Experts of a small language model: vocabulary 2048, 5701 steps.
Below are experts of layer 2 (counted from 0) of a mixture-of-experts language model. Rows are named router (the router's row for the expert), up (a neuron's input weights, with its number), down (a neuron's output weights, with its number) and show model dimensions 0-127. Each number is 128 + 32 x the weight over its row's rms, rounded and kept within 0 to 255. Numbers have three digits each.
After each expert's rows: a language model's description of what the expert responds to. This comes from a sample of Wikipedia text that the model never trained on.

# expert 23
router:163063132124111155136083177162146134063125137127080097115115124084111133196105107075191113137119179159147131107168155131145092188167117120121173093102078034111146105129106150119141167164113141105104114057090120067121103110116123157106128188091120173107100100134134064143112106194154101171139165158148106080141077145148147103115106143120130130116079142170166122198118128093115106117165
up0:130147142124131127135138127232131084178088138161132097134127123130202234151113115134159193144089127126128182100104134127129078103115149131026131126129123168096122111077077149127129132143065181151144182131108127126106155022092120101127170126128131125090090128117130147152120118125156125128060108060130182128125161165114077121096136121108085117143101093123136128109130113144133139136176
down0:134215082128129182096150128123128048131128138124131097132124143109197084139130126081140168227143152087109169113083102135133123127145119095115105190200127150117149175120103063126123115127173123151144112181128130127133140192115095096063107133153088140107120127105105184150099085133154180102135090126153127143132114132149124130127087111128111118201136170130127109127131153077150047128049
Single uppercase letters or all-caps pieces starting words or acronyms, often after line breaks or in tables: A(yr), I(t), P-A, C-A-S.

# expert 18
router:169121137131147147140123168131156127142143122123117151153209088117130127142107118130156126097073171121138159110113144154138112150192128145059169105077105076093137118119090121132123130151083178122158095123176150112102060065135136112145163181110119122080071138103104150159116146175097102185111087054138113122201111131131127174086139182092062140085053107113198132136098119133109078106098
up0:144124109126130129083121146109132240108127162157079089142092095150190157138128114189117179232129128127191129071167126126128120095131128135082118106155139122155152134157133120163181128138129080126128120128125101118081121133049201162128132091096139159149122105092114139076108130124139207112141143156148083060149147106100128098147079128131102082205142128143121166179102110129116129096121
down0:079104011160116136106200126178128087099082070132100134128145128138183128129140164082211129126109175139134131158136128109127092097107126172134050128119137128119145098105119123125150128066101148110106138183127131152154128086082138137175106109128108129140114139134154128147126120137128128186167155113107157231116100104072112128098112122134123113128083162133179085179194115157170180116092
Full stops closing sentences, usually after a noun or place name before a new sentence, plus abbreviation dots like D.C.

# expert 53
router:200175146072148137136138143146142142081083096125108108131161170139155156149117153136130111131057134126165133101150133122183108057115134061115112085103127071115113079122127120178134129144105192117141094094118124125072093145155109056076130123108117144115086117125122077172101134140100116184101101117148131145159125192134140188105163130120146139138073065161100100216133131197128096175088
up2:091137086109095099179150105172145121164157170080131097156082082109161182157120090140107122096159079127176112166098083119176127131162096152091204163125152134153100181074128155119169176158137169162143152146147099107153144103157104143130149160154156203083110161136084133142098099139162119114066130168116099078152068148171114157162139156135152140175101162157090091128174103157067113101103
down2:168125148155068073187157155159169101130132095177146143098103095156159081093154159086099096101170107143114126100104096095160099086105164145167111172137123153095215090101159157104120151103088169122144120146155096178155092092097100089085091072120152087095173157106131153152114158151155108148097150153073128170092153121095094172110124099140178102100165130160144091149188116156154110185095
Opening parentheses starting asides like births, abbreviations or citations, and clause commas, e.g. dinucleotide (NAD+), Juraj (1982).

# expert 31
router:163089128109179104122134130159157149099188205113125123159226106135108135128074101076140213148097114097135142135177110148094109076167114160077169154139125097119121088115098127133143144150091162108155151153122097137084126102165160143121110110115126141067122101152092136171101105146159141152147131151128139079184157163141107150106166109007105121173131137075126119135112072170117084114151
up10:111149126130205125133083127131128123115094143124130129129145047194118109126129153126128237124109128128128141122138137107223133132134133143121142096130128140133119134115126113119203099144069122126133134094122054131147084122151128182124095118126059123113137134182141100152128203098169074183150071114124141117176098134125114153124140135105054110148125084115200085134131083198131101187143
down10:156129060173106136121194084129072134136105161094081155082143124136133126129113143184137142140209122132105101128129222160138078097120133121159131127091131145149110089129133049114104131164163108116129129139174140206148184127129122124120125030169137144128127090117176128121131134065129070147122141079112154124125108129100135116136111105116168116127112158138108168125124138023131160132208
Verb stems after a subject or auxiliary that take -ed or -ing, such as appear, follow, debut, list, return, start.

# expert 51
router:149116151122189182150142181120106137079133113111145140140147154089082150169056106101103179136117085133140077114148161073160134097130166159075120104148095128138123083129114108167170129145093134105173119102123100120065080127147180088148091150133016181107136172111098136105129168196170141132115069139093136120139157184157126120113106142140119135081094103091087109145130139118072139123198
up2:114105131041137120138105135133186089168079133133166104137155102127158163156121142128114205106128135129107154136124106089105123127147095081066125045100145104110136157154053177172213127127075139115093099127128068096125080128069191150120147163122080084115093137131138110111125155164152122209046140130094196104124132135154132105132116109112144127166162136173139117127148127115090135131097
down2:122090113121128136133103145124120133173157066146105129131208070060138113101143172160129089153163072130128078106147116164201172102136151158142175122129150102098191125120082145182143157089127101135143097123095149093115128093204210134149106134167146162159157130082163078133131121152124162132148164099119136041123072127094139079095183137093094103093084088128109170134143131151113115131120
Wiki heading markers like == and =, opening quotation marks and opening parentheses, plus the article an before vowels.

# expert 33
router:110132056091095133149080154117139163122083149125090122182140130085170154164104167118187135149124104109118163104136132157111105078148115132125169154110117102133152179130104138182129174148115148084132117130129072135134098095128130085101130145118079142114072152058131068170119125145081202107121111092068125115146067190123140156074168138135098081168091116158164127154196072105099114168188
up7:154114137141147166097147115120121100133101114105137138153139149074149167135100142109109145143099132122196168145213155115086157136155088062113113162101137153109113157059112151153111179096149160197132146076160125124163135138181081127114107173143139168155085088136092070122073131147107173137062174141121148120112169165066175152084194112101133097112098112106156155214094117138089109150150
down7:171139057164106116118160108113111134094128132112050128113060188169127142171146152146117079117128121121137126150136091084030090113152101098074167109182137115145130129129123152097140137176117155144123076181146172031105134121117078158153140150182148204122137101097129128154141112203137122134153142136148116139105147152109146147154129078133101098132123165094080181144074116120129136121197
Single capital letter beginning a word, at sentence starts or in names after a period, comma or the, e.g. Because, According, Sir.

# expert 40
router:178162094135141139194105148122074159091100208122152147203150129144109111135126138112103104160180101139147156124095063101177093153120090182079124106193155121130097117107154125133147159108125143163089148121130178131123103143091175102144108135087124141128087116139094083150095117209110115121118116105143140068147131103097106135101162073156142151190084198110185154125158125159138087204104
up3:133120148115128112172163124086059137175125138126121128125138095070128130130132128059128118137000143170147120129137108130145076099183133126197146143121120122128151132104103114128127137133127140128080114132112078125124151127127110069137117193129124122130129121117135122126045116101155150077139154112006115129096147129122105127135114149123157130145126129136126135142214129215107116077207
down3:105139126125118141122119131133161115164152093112179093123120128071128132148134142068132104125168126183104144103143132219094114153146141112128111203133116126127191077139132162036123121130114094193128111151128057134123122142138017130137143157175116125131110114125156147129124100120142084155127185121092110204127123207122131122133131117121084125127195126135186122066133077105163069122085
Middle stem pieces of longer words such as form(at), andid(ate), loc(omotive), go(alscorer), often before endings like -ation, -ate, -al.

# expert 56
router:144178119097110150165066137143164156098197142078053116167091154105127143155110141119154118121088134155146130096184144118199122110183132083109172096121141090127145152127126147124154160143102165209141101102154161107068126102125152064069138159139113143107112088060106114142119136165065140102113142086177118121173083163117153189111173115104093107128103113097077105127167108120087119183095
up0:150086148105092133128115116236113131127144162063127124128168101127179193133093127188117166090140098087127095035131121129111195126111172108151129157102146096144155147161131121135142136174100151137072127140128126108128105155143122129140149142109120192127110167122105101156103168166108145168127116132144037127148138104224014167123170127100093129111120123143116126090157144152147122122123
down0:157105158100112150181153182089170167169161159165111149151168112097125164103102086096113102090097112162167132117084105107099159096095080094154160101087097101057099167150158167149155092103146152107089167087147170097092169099096153125117156104164150178174162155147155092095097094094110134157165106089152092107099106166106179145156146092095101104080105099172084181173157159143136159147101
Word pieces inside foreign or personal names, such as ou, re, ü, ö, plus pipes after names in sports tables.

# expert 22
router:131200125087130148172080144161167167109194134147072118168125149101132146162105157140157125127095120158144123109190132118175111133179165074103190104130136091112133144106106146107152171148106162218154101115156166102081117093099155089075114149133117139127119054073105135142118135163065147096111140098152106129165091158135146190114182110096089103129106117113087115154179109135061124190115
up0:168144140126129123201128129087109143119138137079184134119094119104170149128096140131143124132128135142144147121128144139128008135148157116084128169110149066164165135069107123140130128128115142108175136121137104070089128068041110100112103128149144211115113169128128126154084144146131139159121114128092128076139128122255145121128128128091130094110128147073092114147149128155130102186146
down0:201128090120093132149145109151112085070157111130101157129128135203128127160104177135128156128158128090167129205116144164142159124106081094112126123132125192121129062193125041127128110121138125101096119129128078161114121209128108142110081140099075128104128208146125161111128094167127050128128127145048128157176132104128135123185139127129121161133118066128116128176088143141184095115104
Table pipes and |---| separators, math symbols like $ and ^{, Cyrillic or accented characters, and odd mid-word pieces in names such as Zhendong.

# expert 32
router:170120116092141178149155140141163132063178131118131100169108156118118153156118115142150148113132094219133127137157130063113129094179105043080122158172166122104132117136153124146171104124023163152155090138116088108091134108126132091104109117119112136109065167126101151200127135173132159077130148158150123110161135170118135190123107159147074088127114164113119070099095139136116084205152
up0:126159175081095100147109136101129160165124123159205128141129138140129123128140121128051104104083155106164096132128156088123111130134123076150167118127080150124102167121127123164128129129157050155131173128129218112127128158126136171134146131126117183123237127133165128130127128108128107146060095143139162123078124123130088116144217128090114132255132109130124166129100129171125092132130
down0:173173136132127118090171074141117153125146124126154128102138148104112129129099119069135119136130177133167129143132128206134136161141142121096131139127186130126253152159135032126127106125128145121094115134148071128152109128118069071153091134128027128167143148132216093112130188144086144107144117079103100129189120150138128163125125122145042134091154128138098129118132093092121131083150
Forms of be, have and modals after a subject, such as was, were, also, not, plus adverb endings like -ently, -ually.

# expert 19
router:145196103079139154185087123143143161095183151119079133173090158114124138162099147080141127103093166175155137090168138109151112146180141116088194092143135097114150145124130141148155161155102168221110062094148149106073106098127137084088152161113109143104099091085105100149109153152069113120099120087183128124176085164151117165129176137108098104129103123097075093128168099126086101192115
up2:151152147157098164132153098157074146160103162152096090154157160147165163175080099147111135143160104099167106102102160098102086091096160121153153143070089101092100177086156123108097169163102169154154080093162155086111149097164166169091150114148112173161094167146074158107102161155070165148092151151099172093167101171093155156153158102070145167104173145102118158087114095173098154159156
down2:099106110108165095164181106164153157104100155097155164113161095092102165096173103112100098164168164165164094163101101163098101093172159164166103106095101151178102161119157093115160097094094105097167101165108111100109103164172165167083102100101102155104100168178098167089099162165102161161097100106164096101108106105090162088114101105167172108095176105155101168166167159175104096168108
Middle syllables of proper names after a capital initial piece, such as Bates, Denton, Lewis, Daisei, Pernilla.

# expert 21
router:130152127091121156172068144148170162087205134109065117170103150100132138158110141115151118112081134152145124110174144113175115128176133078107179090124147097116133169122128159129154170146101167218127114108160160100058127109123156065070129149133113146093112093071108114144114135159055144106114135077185112121183088167099148182105169098099103110115108112093070110133171107124095101179114
up0:064101111112104174127142099136132130110148149124091075123169085075119175175113125146148121136140146196155097122130153119175114133156077223123120111119124099078141066102099165159118109135150099117156132088135122107094140148174156122109156201149128174128124124096084090172141109129113118129149116129149135104094121157133149129102089114027157066122081165179046082124123090134137202140095
down0:080145073147160087153170154092182139146118118098125111157141167173110147105126173142144178180101080170067164153163174142135088164109151159075093110101118142149085096081156097093161155143127080094168138097123134160161140083070139077132095118159151157083092156149166140128147138178148172099063085151076153150133152097081082099155153163174147101106109112074092104107133128151140130172095
Sentence-final periods, paragraph breaks, semicolons and pipe cell separators in tables and lists, plus some uses of to.

# expert 2
router:124102118108092135178094182138103204111105139129092160159135086085112132208106096108171123102134153161131190108126145132154109101147096138127089094129100093104124166110049183115164188161145173109095116071091105131127093061113152165127129125112094145060118170119126066158133152139098187173125130142146125077146096127124145120138145160046125093157127146167127117184119112146101072172099
up0:153099121138134116118128165131130092128139187135127116168169126123111107134108092127128156202125196133146189130108124109123128139118110130084128156122162135116128168129023032081133156136125128152128072167128125108128088128061196192111098143172117128130051171128005106128144117109127105185128075127147128128104073128128138128094169150115109091126128132129164116131108128143060128100124
down0:135117138123120128146115143076138136129115125127190105117148133094027045137128128128121137137067072125130108196095106138180155151128135136119119092128127106128112128141152187151114137113168132139116136156095067144136152190131128154116132151109122096201120117157117114112128145081114092068063137154229212124114133213181154129101133080121122055106130093135128152138142163128157082128148
Single capital letters starting acronyms, model codes or capitalized words, often after a line break or parenthesis, e.g. TARP, UK, LBGTQ.

# expert 36
router:127127082093137159152129120163177162119102127111149141119163104090162154126060160097182120070113161135197127106144120096130110139148173079103195108092122053126086125114098112125141165150124171120112123079139150048027133135119162105123179117118099157075093121114129126157109132133092146173105116069092149122136088183126152188107158143133125123075077133132158105177172106182098147146153
up1:118121061131118120155173055206094083128093128037171170123142153071159102123104181117058128124126137179187128146127159146180094131177132149108128123120162088089115135128135089109098138144128163179120073058129132095167117150125139112084074128055151119120124130156136126122127130128128102155134119161053116128114126191150117126149051120127128140072188129157161137128134115171129136109153
down1:132090109121128128146131119130177128128139114122129125157114112126146128120090128103138108152080136128125150119173120236101131163124095165081152107184129099138116081125127080132156097074182208146156064120094152124125180128120152083131145133104135130147103160146127087107136103090176065190142058129086167157121120111140134129167130157131112151064179169129141075147133188026115166071151
Space or colon opening a later table cell after a pipe or colon, before scores, dates, or stats like 8–3, 2019.

# expert 47
router:149106094053104178171113174116179162110190133110109103138156130031166162125089142087215127166140127108126146122153096129069115095155121117091133098063120060133109111114108122165152137152087177158158097129146144083091161112115156057104163124136103145104092110101126155150150152146101174095114148071095140118167058190157116171099161139111102131116098110126130102118158133132091157131157
up0:212188164156142156180101157152145195089147163096100162101162146180098143113093167080091103097106108163123099143162092152166167096168107126140140162164151088092107102145169089092152178156157098160161094085165156080169097100078105067098146136142121165147152130113100108142175161100165158159091074149153159078129101100092148154096098155092084133149132165131150143136097137100150145145157
down0:161121079161107118045051084151107137164081149113178107163165096158195097149103105145109095176111175163159094191095111096149090102154157108154187101100178093105106124126103109102159095097145100098097106110166105105122169169143155160140099106159121165100086169101140148126152098119165101103110128096151172104097066131161162145167096102154107145121091111102150177135170114176167142160168
Spaces and separators inside wiki table rows, before numbers, e.g. the space after a pipe, |---| runs, dashes in scores.